Below are experts of layer 5 (counted from 0) of a mixture-of-experts language model. Rows are named router (the router's row for the expert), up (a neuron's input weights, with its number) and show model dimensions 0-111. Each number is 128 + 24 x the weight over its row's rms, rounded and kept within 0 to 255. Numbers have three digits each.
After each expert's rows: "gets" lists some tokens that make up at least twice as much of what it gets as of all text. This comes from a sample of Wikipedia text that the model never trained on. Tokens count by the router's weight.

# expert 6
router:108175110091142112109163151068126140122091099133162128133146109186111078169145100109121111123148098118118101119126175176124144176120163141124157133133116140163176139147158124147139114090134124139150175090128112139109125082120126121105133111128120159121136099119105129171113080158164125102095112133132100118131151120144161131096095120105
up1:139079119191167111102114176137128170121138100109116139109114089129169123132155158176115146157103145141122118189126117161130122130176130126135136129151166156144139153100101124098118114110112122116072168113140100146121108128143096085111135126127126137113113094145092157097097145109150104127127103156120124113120136111117104136139089124137
up2:165125169133112127109096145117134135115204109121128149109125073111113140134162126136131122142153141133112088142121145107098130159120118149081079147140164109133150094129166108063132099182139107110116118143127123163122099148121089080131095091119122132137142131159151120127161094172112132180097137117145135144157154126113152146124100062128
up3:090126112140140146106138141135126119188157124127135156092104106152137135127124129075136135137112116132111116117126134158139098136176112096111055137178130103148135156113115129116120148141119131120155078122138099095156130098141104145126116134152151114162094102116115137128078155139114180141135112115118124149119106111180127125139116139092
up4:137115070135159126120141159124097122083118143101126164108113147131099138109138099130111136097111103093089138136119087099147120160130128160114147125111121148123122101111122122118119147117121121110116131125121128120144136110158159136130133115110120079116104123140114131150116148169123078125163117145096168118077134131080087129140109102159
up5:139120099154127111122128127122123189118134107078119164119151105153143128169103127123152099149159145135139111100116151125148107120132130141110115138142139116103093102116132100168129116158130133153112101142078167146096096129148092124116145122144122114156087126149103100142168109127137160130144120142154148130112151089159064118107114115130
up6:127149132096120157117128125125161178101098121129078123184109168148169137088144140155154121128105113135117135145154078125099161106113133097125124075150115170095120130111110125163132121122141095148169145127154136110145142116154079158147093097164147127173112174118156120148148097111125132126119132142126170131137110112159129162091103129163
up7:117112119115147099092145138126117150124165112128138139136133123107107137057162089146104141114093104108145137157113103138103127171128127123150155153104106154112117139117113185101142125104131151134117127163112141122160141174124112068110126141095124079132131142131137135145089080145110085115110115162064100109097123105117086113083119125133
up8:092166077118167131142154143116148140141126126158133132143127103146102122121160120136121129087157075117100106149132156152129114157141128116140104140135111125110110127126155101112202121135129133101104136112141066051133093119082152158125144147167121106128101169131152132133140103127123061105127133148138189176130123124109098110128113103154
up9:132164111096163146110145151119109156133166116108105150133170126124105101065132165118149143121137107128118120087135118136156087153114134118119101138192103120106142156124167109134115141120128148137111106094163136167140116107140102118133098106139100108160098118103206154096116103151137192121119148151156116101083141110130142108139107132141
gets: "\n", ".", " (", "-", "–", " \""

# expert 5
router:150124108113124130089096176063108164130134193111193147144108068165131083084159103186110106160094137112157099101113084142101086155118106143167105125118160139139153145117153107137108115122128110122144105104116110117183104150151118129144120124124146159156161127144151132120122127107130115140138103159131100168104121108107131179089123146158
up3:092126102138142129120087156117101131125142133150171181145138134150146112105172125099106117140131110152115174086115133175144109138115160119101154146089150135153107119112155136121169123086140112138122143055105108100139115091095080135134131134144150149117175150110116116151142116154102146120105128153096107162102116111127129105127135145091
up4:097142119115123120115135156118102129084108117078134108101143154096128176119146145119121129126178123107143131139118098116171132133105133076101110109077130096118130154122145127146165165120088140170116153119133108124092095121118118104175106102106101123144152141099144141163142147143098157151084122103147103160128103163151125131169147120085
up5:147121145072156111117119160109108137092150093117145132121128180137153113089132150115088114122135122085114114185130139099119082124154117111162142130103134125181146107084153120145114137118100142150102124081148104070111092104101144166101127130134109160122117135117142159064131149110184094159091112113093161139128175130163141154136135155151
up6:113131142110134159111149156121116167135170137162152142076137097157135114138124126154112118128123084116178133130123093114170115120110138153153132165141153079114137107125099116119144114164123114160137144117083108084125120099068108141174108141163102121159124103120163107105101108126093178147114110159127136092095108142105091122148102137146
up7:165127134149118129124102123109132140084141145151097158130171134112140136139137165163151123141122145140143126123153112106112119111110128117154127136158101124129136111135072119152086136134098145122123091154142134111127129146169146141131124126160117159130121143102093087193106076129112113138094119133106103108081124131165149172113116135121
up8:127137092108180120125103131110125115138128102159124148127129121144111115118145111114125099136156070120164154120113149104133067140117082124138183094149124179161117116116149129130152116099155121168093134109114138130142060133086150164051109108109114159106128076161140106145108149113143172105132137110093145117102127110102140081134103083136
up9:137124117155113158115102142086114145159126144124119126130163118163082094125157097141105169144121151146158146145124152157104144148097099138157095117115111188168145142086138146124154132139099074108185135140087129133099092136141115139163126127158142148149140105155158114159128136099089093170144133135130145108196124145111111138125114144153
up10:161160133135141103086139155114128099139140140145144192116137091132144160124154106135090141096120147125147151159134135109133178146123106134114166123092123115135149088065121173132117128133130115120138114125160138141121127142176146118073120151096139176121121089141139138130118138077172101123121125167138119104092139141104113148113192098130
up11:062120119140151185135120145123113137083158130142149133097168122155126174117161130128170149111114113117161141176126132140148148141105063165149116127121128121132127155135101159125130093141132117165162118178097123087117111135165097125107137177122092122107102127147142147084100156109129095142156125104115135146143113099151131111080162137152
gets: " |", "|", " the", ")", "%", " "

# expert 15
router:126197085101141130108139146090171145130108119140174115140144138135112103163119136110107145102163101140146152092135138174181121093122101148134125144104143133168121114122161133150128097109156112170138131092131137114130094094163148123076111131108113166112130166132145132120100120120168122145108117135103116148172132143136154134097137124122
up1:134137098123191089136103128109157136151150117149152134131137139136105130154095108168106170113157127113134070106122134138137182115158126111145097127116114150103170153146112124123153125173142125133171088135139087080183118115115097099139070089081140107113144100124143144103096129093092097171129115100096138139154136137143159111136123153163
up2:153146142132132143099127143119105142131090124113124125147131162137165162123121136145163089120107132153157147107131129098149161100116150097102141120160142167135141137140139157125127122131150142104171139146107153087183141135120159142111098140146127136118119146120150132157144123121098128112122071136136166147091111097141114156091097126126
up3:134102122127133182137120125143121140066131126134062156134154143147108125094141155131156117115132119088120136148108102107127102149149122136159135139133126125135119118125138104213122129128158139164144134140130118146128102142104159132160082155147107124098114127123079110143151151115116129093105126111159119165127113142095078180133106145109
up4:123140099110164120113127131112162133132090153109115115130112157155096122111075119140125144141131151129129130122082127143134143126160147153184146159114109075127212104153144134163073135144102146120101140141148165165150069149130164098131113111135146089126112128165126151126113106142178137105149097114103175120181113111117096122105147178123
up5:167135091151150167120102136127128116153132122114125136121154133143127151131100124149122163138161132149146164101125127106133059133116120134162109133115132117130137141159140143129124118128133128093145120087125140111161095134141119138099140127126136128116094139140143204132078124132129109152133079089129151113117146126153134121135123112144
up6:144131099097122104124104145134162138104140108134111118130108082123141122157119118116151118102122158105123121121125143133133152167160127103163149093146131157118157155125105109138173165158143114158152128103160109135177122115183110100105141124088155146121171133136144182128147124083142182144148121111134141146096114119160156170151111133080
up7:104119126125173119129119136128133134157129122137156109153123090111134112095173153125157110121142165159171133123081134092168119124121112125139154111088130197133169108130167064109107162134169107147117120093118141140090141127101099091134175068082126108151138123116120129130103111137140123077115131105105183149120150161125158118125152134110
up8:100134122106096102118091125119074144145162107143127169143143152146091148147139162099094156087123129141126131134163162129133088109154126097107155123123109130109106153081069099172145122119123110139134079141141136142152147093146184134117124072130138112133141124171158128102150143122141134120148129084105138183136107134150146157101114082121
up9:126128140146094108113128134112155145114149148123119116160132134115080161131097114103114124116141135169125134157069162124086159123093163133147103137140182174144101159135145148136144117079167103141120085150136122092143144108091145101164105104090147103125138150128153142109133163112109095157137112099139107145195125111135173124161135124135
gets: ".", ",", " the", " \"", "\n", " ("

# expert 3
router:100167090110126113106070161076108198097129115103169130104158085135111142119135151100160140132128134092175152124152116135176139119120098122117126122170112129141112123096153157153117104111140119176156106107108122124151104108153126153127103096072115162135170164137104124104164106161094145130117130128115139137134113146082120122125087123147
up2:113174102148142130112171127127143138117108142102142119095148160156104151158115134115106139116174152128167131089152165140132120089120116137192131117129161105115135114091140107150139143160153112122069161117120163118117101098129130123097125116101175133114144130139156149135116130119119108150124137126106123135097163135109168112093095123109
up3:069150134124122112122136123127100117086149133129149123161099148115122096138151123151113091119133127121126150133160157119134139157135080158106111086123130194178132125124138107155158096176142136089147170107118110135122111113132137104113107152117152155095157119131132126112147101111128146097136143188106160091125129102122111142123156129090
up4:136104109118091067145086148122150137149127125103111126196156109101138141098116145118133112082109081155121125139117121105137113147182144124159106112104097078128126158127125144119094136112094149105171123105133110101120161138110166127151133154139149119159124145114168104132144111117149165123070134149167105163141097174087103065127163119141
up5:132117122148102150119087116141136148122078111118188113140118143066135151196107105138151103136171140135132132127097160136128095127079128144128128150055110137125129083157122158138160136128189115140091119111146112137130098097144137080115156117140110128144120105128113123123097107148143114082195135128114082116139163105133110166137150108129
up6:088202102132121154129118116121108165115104116094147082124165136110107134117102179122122100147100164104104193167112140131123110114150135139122153118150080112111128143134158120132120109120104105128114178094132113123114098131127093095171115128128149160157099143157080135138120129141101113163111126185118121128134106152140150112136146133153
up7:137124083106144112121126113113127131104139149150104148135128126150135144117097147124164107127114128118150108124149115129074087096138079086117135128098107096141143085107119141118122084170120110105122114152133149117103133151172130145166146149092135178113123118122120116104124117133112128124113126202127120090142130089134114155129137109150
up8:123133112120112089117109123137103144145126135107120126139129145143117122111116129105104175093108130150128083127169088125131108112160133120137104105121142132168126122090096115117150107087121121146125086111128141090145143115110130140171110101100118122161137123137162123100079112129078128135058138122119154154089124104147125076116111100095
up9:123106147146099148126122128143135135098128120086125120102115179136126144130132141120115130156146104087151107124131119121153104129123100086116089112168146124144128095103106152136127114129129121123152093119139161148109135117123132095133056176126143117152132135130123096081132110135097124152144123128135162140119095133114080160143155063101
up10:121123117108117120117118139118128143090147150082100133124073125118102128102154121143127142169119108093139102096119112106121159193125114090109114149153154120142128123134099151118141142121124095089150172144129130138125122167122102113124036148129116086135116156062155152115133114132101075144179111119127134158117085131109127118160126130154
gets: " and", " to", " the", " of", " a", " was"

# expert 11
router:142157128087140105091125149060139152112122186117180159149169150106118124135165132157153112120115143142143176129146153129142157103118127121139100093146162150125133135143101152118114141147149103116130115143160109117161167141106118111079134119125124128123124138136080108145134133118094135097129115115146114093129126100143144123082124111132
up2:136134147129069173116133107122091153111148136122190096140149091117116098130119127130090119137103138130163100112185086125099141098119145123123128146120117107166123097142127123161149105120135133149124161127160138103132099098134103133127135125101136188122180133153151142137157088099120156127143133147163098136123127124093136125156173108109
up3:140137136108133069127168149118149128132103112131124116142146179161122117162138128149086102107146166128110115120128126084142073161163125049143120097145152144169185120135124149120161125139126130091127088101140079122137168147112111128138146118127094156171110123144102136123114128113145136125125109145101142168134122132122082098154135101136
up4:130125132156129132125097123114121110120094089121138166152149141142122149108159131114140130112162156134141124106157140150152093132141147152131135111131088071115132183100135117144118099151114063112111109143131188112152095123134118143105123122185161126125135109130144105123188108118163107103107122133101117120138163140139129150100147082084
up5:123162115140175129120112122081123121103114136103124104130120119129129136140123115124160096147162175141098165113156137159126112145121148088144103122136159124126173114112110156134126104141146135098159134130096141141155145096144123128152146136175100152114164157110138100114136095155085094171120121155125105113134131115146077101090102095126
up6:093159122127157095128132140128191161119089126120129139108152117140186099155115140152148084124120115139128086089147119150167120141125100138153120139124152128128118123125129155116137126151181111142098126090118180126085131160129121139106100126125070082097114114107083123181100104105129163126138147141114140150137126130131153119105147171137
up7:151158115146164135102099119100126128133136159097142113149139150116118181139188141121111125124123151076130175157170109109159112148141162122159163162113129165153160125108063133134110115110157114141111136159147158121141094148174141091101130108128114133118112120135105135099106115135143121105110132106109128100152124162127124127148131121114
up8:154118142139086134135140143086118146120148160099125162104145148127102099079114141148161145142118130121132127166148165108120161110078156152139132117107122139158155139133115090130099154114106153105077124142153077145123113156113127126089158123125088123136135126162084131169114144089136145121170127085135140103182128076129110155130122168141
up9:102149132125124179101108132110105151122138180089154158121132158122103126188057114103118130129128106150114102073143122149153108138140111129137144181147087120130126140134137136126206108172191166141087099143128133112157145107132135121127155111133098140168138112158141151122151127112122101138149139111100133145136134118094088149134168130144
up10:107097145139171149096121144116116179105104173077145143104139169149112128131121135100155153107172138207117134094139132115103109161118137113123105150131164131165127153109118172133169146165115132154105120107155106124149146101145121121134130145138127127159133138162123118141096082148100133148137138158129136121136131150138140144112131142138
gets: " in", " of", ",", " for", " on", " and"

# expert 9
router:101169092105149114096087181106137162115151123117150154136093139120105120128143106157132137106125102115119136134178138117133132086136098172133127103164153117172107116058140129136126124125147116116124143147151109114104104159114143132138148162135147136152129142124106162149129117078140130144104066155088121151161163118123149103123120181166
up3:084134150103127181119085128119154142151121174121129142125133106125114163123147119129153133158114142102151117156158106133154126117067174150157124151134096170103139148141110112119068130155185094177183113128132165145134147138156114163153168119130158137094111108153147138139128097126123137153116107159158137151113152133139131172145102118150
up4:129142122121121142117145111121146132108122089133149135170148172111152186088115102134136125094144132146115114126126139094115079131111121103082132130142165094086111100149126059131172130127133127136141145138125083106147067097111132141129121118112124132119136133106117157150132160145135088102159113149113153089133154140168081104143193123111
up5:115142111109114166089104142122132170106113144132139116144114129154131105141122176139116122104135110146152091142168099109121080109072126095133118127105105135124154166103106077105133147156173126127143146120155126119162148111092163162140135129148155121158118109114124149146119100128106149111101099152155145122132182126200131105143137117118
up6:131157150146146139110114155125112162118110162102129139090154129125134093141167156126067104118150110111154127095140138119147119138089147127111093116095159112131100140122126101150135150081140119131132144073101164153104080110095117148134113103116117148123111146153125121124132150146099127178108151148089150128132141111112149114116108115143
up7:119168107144150141131085145114126154126155145153137180155105190159151107118155089109130162114172154150142117072107094139113116137150115112112154030136123115128160096138130081153158160094095138132155105138148131130157142126118108127109124098139143153160129147118141168150137088174100155129147077165116106116161150114121086124122076109158
up8:129111110136136140130138150125116125130073106146123116132113115131116130112144161098124105140125102149130148112123130153164106101130154165137170065147156144105123159107138102125124115174155179120133103151062153104107137119121160165111103111123139155116133135152111135106094165117130166144128109131176099121149130100155127109123116145163
up9:132147109101121178100162120117143154157100141110149147158146156110126115183183097115145121130151152111137164094180139137158117147124130111148096086161119113130154150144154157120167140135131170130081152134145145156115133124142134157083113133138112189106095125116139112139139134131109146123120130116118136116147133150150172171126177140115
up10:146132111073087153131139130129105100133146093166130160141107152097132096164199148147120137135134167120142131128144163099103159157123151140116087116139122163126125134099179111121129149139190123114143130160091111127154099174131141161111122126125173130127135133127135156098112129129154123141180136122117150116165138140171135162143153113142
up11:149133158135146144104167126110161138130120106183159141116151092108139152159136161174134136118166158129101109112110132187142155147123106129105097103107127094173149161147099127124094150145110171138155104101141147137120150142118120132127111127123125136171124140106167169105105123101140143138146112128098124104086104126158172148114125106137
gets: " S", " M", " K", " L", " P", " B"

# expert 8
router:127143063132126122107141139044138193169158128138130123106189165143155131110149101137139091111130108102146118143155126080180120093123127098154123140089198144148149145115121137138136147141158118152094108120127120116127115110095107131123102129141117166116137161125149173132127093129144136133152143124093138089149115181139154131124132137122
up0:083144108121104136116132146122119139152118211127124120112129131120114134100141125139143118085120093135123099142149142170114121078122140166136093120137151160167117119116119142123151112152145106166155123152167137114139127085126113136113135081116116132120100148119126147112099110159136110142162109135102129090166115135130079117082133117139
up1:085108122140103125130065153103109160101160133075134146101117094137133152152116124134111056138108083151141149147103129104129135149106112103143087124111110176150177116121109154126136115143127121143113158149148164116131102151106095139114149143101140194121098112152121149092152122141132118131141127122132129106120174114108128103074160100105
up2:117137111114143126113172139112168145119171120140139170112122116125152087142185101156120113068156127156103119109117091120135100175109086110167123119128138149162131123122140110128145172127107141132130069164146085149124128141095137120103124124162082142132097161139105144075151105126137149133158080157129145092153114107143170159141134150108
up3:112128076106143122094152121125142120175154122113129140146121092156114153156103159164130110107120121115108116130158136160143159137096156135158130096128118112134151116122128098083098116150184142154109104097105167163169136119127093066097103152134124113156133092142139167151168139139129095120124123122108116122110147097134148163137114114078
up4:124167081148090180105172161125135140127129135113140129163136117121132115155108125116119173112132131105098133102112137115142116134127131145080122118105154146148124093107114085102141122159075101166144110149113182155137092142107113111105160135159160150131143121110158167158134140105116156120137111094117111122087147174134161110121104132118
up5:130111084132121140094134124120112153121135145132152132106123131112154152091114108141157120150140143154170130140108126128115091137106109149077162090150134100126139109178147121143144119126155116105122185124145126131133145148134099171143101130118149122103090117135133142118117119160191141128128081075140181128152125127124104138120113120144
up6:112168115138179111131120134123135119058153115092095130115133119098093133164179158127108112080140154148129100125086126131113119100162156110145123121105133123110111088134117128153148137145136074133096133150137143128163147103131108149084095126087109131114107105127123167123148144117158134102123111170125106126125137141157071112140126123124
up7:094152127171119126155130126121154145105144114142112159136121176162141131139163099116105178135110126158103149176123139136155142127140151146130115099130102105125144143148089104131093142119149130098172099155112143106107110116159148116089159152125099130097135101137143112146149120111111094122108123121091157147093181176092098079138128096142
up8:150122159110171138100108108113112149129130106157119141108104131142121162143119166141103101131152188118118130157151153160115153087139109170162139147141103161149112176138117113145095144142137148112109153081123155116141058141099114151120107142148090150143121092119134159120142151098127117158112129126101109114187147123102091153168105062213
gets: "s", "es", "y", "e", "ers", "le"

# expert 4
router:145121086123140121082121134032165138154133173076182141124126160114116124129123148131098170115120138149092135099124141104114121101116139090099150112149107097111140127135136093148168125131132119100131085149103167128096098101137144112143146093171100124157169178125103159142117135160128134131150114118130105134141123136130080139119092152104
up0:131153130127131164108156135107171128134135170110114142110138086108148117131096132147139122157138150161134109127125072110103077138127130120151123110142141121116128111142131114139111138206172103122131167104107155182159102135147162164086104110118111119122136162164118110154156107159139122120134118162145125115130092111098127140110189128086
up1:142142105121126100099133130073123142124115133085114138103124158100131179090113133144118102125101129079137122149138128114117122138131144101098135147177127116154140122130217125129131183120121121094151113108123126089121134095144158168145146095140135110128143124106163150114124161138165147152094130118128148146114153118142106120139148125108
up2:106143151134099119109125125123119175145126137150166125134076147098145134121132106107076138090158139121095130099147148129183143110132128132104100091112163122158071163135109169140138157131122101130093149106124127119108071170092108114153094124114103079077095128159137152147105132130139168146137101163131140136130109132127116138123105133125
up3:134136096157124107079121107143183136086105169091116113098128152095143133112138165121113147123136147131091133120123173110116132132119104113113156101134190140150178131085176132143102150129101135143083138095142155133097109115148139124118104133109129126137098147134114155144129108112127127148081117130069140124103154137124125155097109114117
up4:075120136129131102103148129111155141134092103107103161122110157111161147113111124085114097126134105115126125117168124108128085110177153164119119149183142142084097179137098125121131131174189150155111120116169132127126154163110157159084089111121137153098129091146103147126041166125113133109128084166073085135086122135134112154149154134090
up5:136119127154140060129134123119100138118110081143130131124125160080132150134136122089119143151153129116122178114154108163101128141123098125132126099139119166119146118137082146153099146088137117117122107159128144124148084107137124134101151101130084133143128152110124098180146091099100077123133124095133133119186136139153164151153111136134
up6:110118081144121106081113089127138157121137112099143152140150156107124104128124162164114154094123181100098128155116105167112106105129127109133109072089129133169128105097144141123126130089128097094106116107111126141107118170128096119110154125108110135165097129136097155121115140141146142146143090119154123108165110098138124143141144123128
up7:097197101116159126090143124114112125124092131134089155111158124110109152163092165102099108091162124143090150110117114117153123137166128075136140094130147142136126115085105094142124064119115132151183120129118109131097130141139144105124160186092103142077135135120109120117098104166120115135072112117139120120118163151128090136113142094133
up8:171128148148103129122124124143124118140087109142136112126111136176166123110152151154090123130156073064116142114142129173156156126098113170136141086130095114104127164127109127143094159106096111126145120110122148121147131154145126136127131125108100130145132075141142115118134155122147157159120131145096095110094160156167141137146155113165
gets: " 1", " 2", " 0", " 3", "1", " 4"

# expert 0
router:119210170128145098035141134089107172125162122120148150102123090148147120138127106116115134136106137139158158123157124130119133136110110115152117133136116144158132133089169123122125118114139095142106171136186134131178124105140123102095101148127156147115132131158167131162142103115116114150184083109126132189120112175105150127113175104154
up1:132118138142078138115127129090114103096125124139183114152113112121113140149150161118129104129121136122094119092102147163151091160126155136090098143104131108117127109110112141128147118163114170116161114126103148110084128114085120118170110106135142142103117123097144179109159091121136124147135067170127124111175128130133137148154127176137
up2:130156165133056172138129116131192163169130159125088096116126103087116102118103152133120176086129132133090137175118148157174140162123104145077160117139152107176126161119134124111107139128124127138103109132169153128111139092147128122116119132141128175150178137149118180116117097107107150150113130099115105123149133098122129119119152140104
up3:089123112133189130075102121118117166137079129123126140130131175099119118157149113139164110121090100131121122093151113091128132113120138103111126099130145155113136129138135136090123137117181103132111136132135149132111079154080143121141133092139108144088162086104119101138088083109145120146111139124111106133145134106114089129101088121157
up4:119128145098161170152106139147121146085143130111080136108103113137126144133130132165097144147134155173154070136092164093152091096116094114147132156109143146149149109130071088136137171112148115135131140150143107130112135081195143134154159085144153151127075147138124086101138146123147138094161123107096169120135155124160141115108125119140
up5:115115133103190146126136156127144119143133157110109147129105097084123128161125112158111129128069120089130162143122153122123083134107107100153144141089117123132129115171141111137103138174162106161115099140117160117093139137125085154119131100120165134134149195125114135114125095077129165096093104124135090117175157135118103118135170129131
up6:124135132103141148121134140133109113142148115132112145152124118132124095140114114095118148110102080107119115125126111113091086115111090106067129104095097153091143103087094056122171160159124114124168104101150129133103159120124115145139104137134150140150110123130148137119118154145105100096107091109152129127162116077135142142087109135129
up7:133144129153101153104146121142100159142118113138135161141119137126152098128136151104137131083121120110136085130147157122159120124150136119103129094084155191109152142096087128140118170133183133144155143107165136135080157159137125088131123128110116144132116129158120201174146115170129074105152138126079159105131136106113082141131109143120
up8:117104129117121163122136136110120125120098123123169146143127144113098147147108133136154124155129138142104119150141133139090111118097136130155117140175087186148152113134101106125113102115112133120139117171128141144130124125111129141145114155124124102125094079132142132139169124133137106115125108150063090100151087091120152093130120105164
up9:113118121137195158111126140109144095103127152093114122136103153074138151064115173135130154118132139106091104123098121099107150141118139149143135086146130131148120115104139104136133139115105093090098122104159137119165110091094136118115113118138157147116084157123129138103149125136192140095100127128089110141093148117105120126109113111097
gets: " |", "\n", "-", "|", ":", ";"

# expert 12
router:140151111105135132089146156048144157102120141123184129137121120151126139133125143154096118133177112172134116117146153151164110117167128165101102136108147159092171103144141149155129130114136140165094118140165146102156136109151123083115142135125119148101080096124097073123097157126135131153130131162123094120113131132147106119130163171096
up2:128138134118133167119110151115078141150042136086128155118094124157157134145111132136104120135125120108109143103104127120115147129127167115107130108139116123091150110080109094119139128051124112132126119126121178082128134116152151097102125117151116170108149132128133111134068119113109133105116121092114134151095106137122106117135124181139
up3:161108148168127081133145113095142126126165144136156130128105130125127158124156137123102156158114134114131125116151122061131122097138093113115103132148157171122136121132168147118150119100110113108142128125132136139122127110115083147102180165157104165130126098124115118086149110124110100113125120093177129106135096151117160140158142109077
up4:080161128121107162107143136111161137110140153131141153144139134147124137098119107141158079112166089151131095088159132094138110123142106152075102139133121130122138142128185135125129136150118156121126118051082139135144138145105126138102121155158107147123156122124096125137156132102119095131141117139167119146127137100107128118103145151120
up5:123124132112139078122131132090163134119143123142126135178134109099108088156135095121131160153136105139081154109127123149106096101135161124165137138185157110132101163139073148131152136159145132112128098155129122119139159090116070138116122121138100153116141156149145147151131131118132140122100111148159086127162127159125120152110141110122
up6:122126109128078126101124122101125140168123145138156135126135082162113113128107138120107125146169125085130131092133148134155137163129145128110139134160186121103131161128111139136149094129123117108087093121139114106130097120100127107138099128140143206117132112147136115135137091166089114126148104166094099123122114144109118153145125144133
up7:119153121104145176094126137095126150164163127145147142153137142092149163149137143084114115098132086144126167108171131156137115103092124131164116129141124147110137161121154111162173113104138124118178100130102119121117135103122045128099173150136126173137156083091172140147132096120093116154105104145125112123162099191139163149150132136097
up8:111117129182105119143116118100105126097109146082168129119168142150127158163131135140180138120147131144163143098088117139126130071111174138125134180128163086123128109130186139111143140133172134136151134097136152138129119121144128091162104132175166142135138123127147118131143118137151131112136119137136146145109156117122120161132104142108
up9:133127118111101144099135148109173141082135147150111149126132077131103133151144086152110151142130114122159091086179138102128136092138105113128125137123121084142089124138161164139142100132178134137088140123102153147165116150155147174108093129103110189097138135157065157088145148126111119088085134157134138119142174107143126121098108110133
up10:131141123152147087104128114137111140146102134133156189109134121100111165127155092127115055139135145113133096162105097162130093142100165117129117147144116151160136109143141174169082148112124166125117105093080103113118104133126106134112119125142146132172095128122122123123161113138109085099162119146074104124098112110118122131130171147175
gets: ",", " in", "),", "In", "–", " In"

# expert 1
router:135148105145146102101110218101194151115110179102170129147131135109158122150161110133142148090097136159106143128133116144125125172127130159111128144178161179134133107133135197138094109146127109116150137119121118105138114138146116122126146167126137138132121136116125139110115109144095171144109080133103085144109145109101114171077137160143
up1:119142126134144159065147121119148143073101140124125128130153099126135129098122130149150092157146116136154130140127112124116130141148178125091170112133122115091147122153131141158169162152129125107167106097113173105156107150169065140127166124123164143143166154109134125157116095132139084127132114150101149117126140125124136122123116160089
up2:140140139133129161114096120128134131103128133113120151100117139143123104134121138117137123117121101168132159136085107117103113150148094151141114093148105135147126118139081148131128133096141135118126145075150101140161148089159141166120147145138137134063125116103111137117130126118119087189116149110102151158099122148116104126113100168107
up3:068127136115121129135142124137173154140139141113130162179155114119129133085122127141089120080125141135127166084122084162086135114124073138088134132093081118124145094166083138122122133094156099136116117128124116127142141066108134143143134092140125124094107102131124123164110145133102116132091116163150128161121080088093135118104144116122
up4:105124133091122131125108134128127149169124129099120108153119128155139109085134106090119126157112134130112180156101165110140120132125097149123161121100188119118157107102157132085125135111161066105161115153107109118117134122098148157093109109125156152155075117144095127115094127162142153145147104136113133134120179111141164101126110103135
up5:122129106135128121137131118113142138101105144104095102121144101145106171142117098145132166152125162113159128152140159168134118139155121159138117172129112121149137110105169130151162110136137097088158064092094088173125149132138116143093157148087103136136126088120115127183105116114092134112132097132119099107147124157114128147097125143138
up6:142137121127158090111170153128148096126148102145145140101123119106120154158080189135130116148109137107140158119150098122104119166125146099114087094132137106113131144104116087155123151099128128116149126120128145136129081109077116111148124122085084130152106104107113161104099145099087078133137120124087056140100154101137137107144100140133
up7:138118125133109102134067104111122136070136141105134101155131118121110180137188136098104113107141132147118147090098132104156143134111133083145155130124150142127133128121098173129116105110144122145130080111159174165139110105114148085141097112087129158161111169136170083127059122113121125126096132115098097149140138187114129109180167141118
up8:088132159106118129125126138121170141111154125149136119165146096147111171142129116130132151177125118143187148121156139125165131133156123100100153118105096139099112117151140134157110126138099098183139146109092129188143145136118127142122141150114108138140139134103104138108171134153082134129111080144143128155115149146107121112098137148137
up9:107116121112097068106138119131138154126094147115105125150147141079122135141154080122121152119088158176182179126152125116108124125115102132143137134091141147160155120154132095160120087154141141115140174155081145114102157159080140125117140134138131151139121165101141162203143122158102147134114118138134169122160145112151135143112139096134
gets: " ", " S", "I", " U", " F", " I"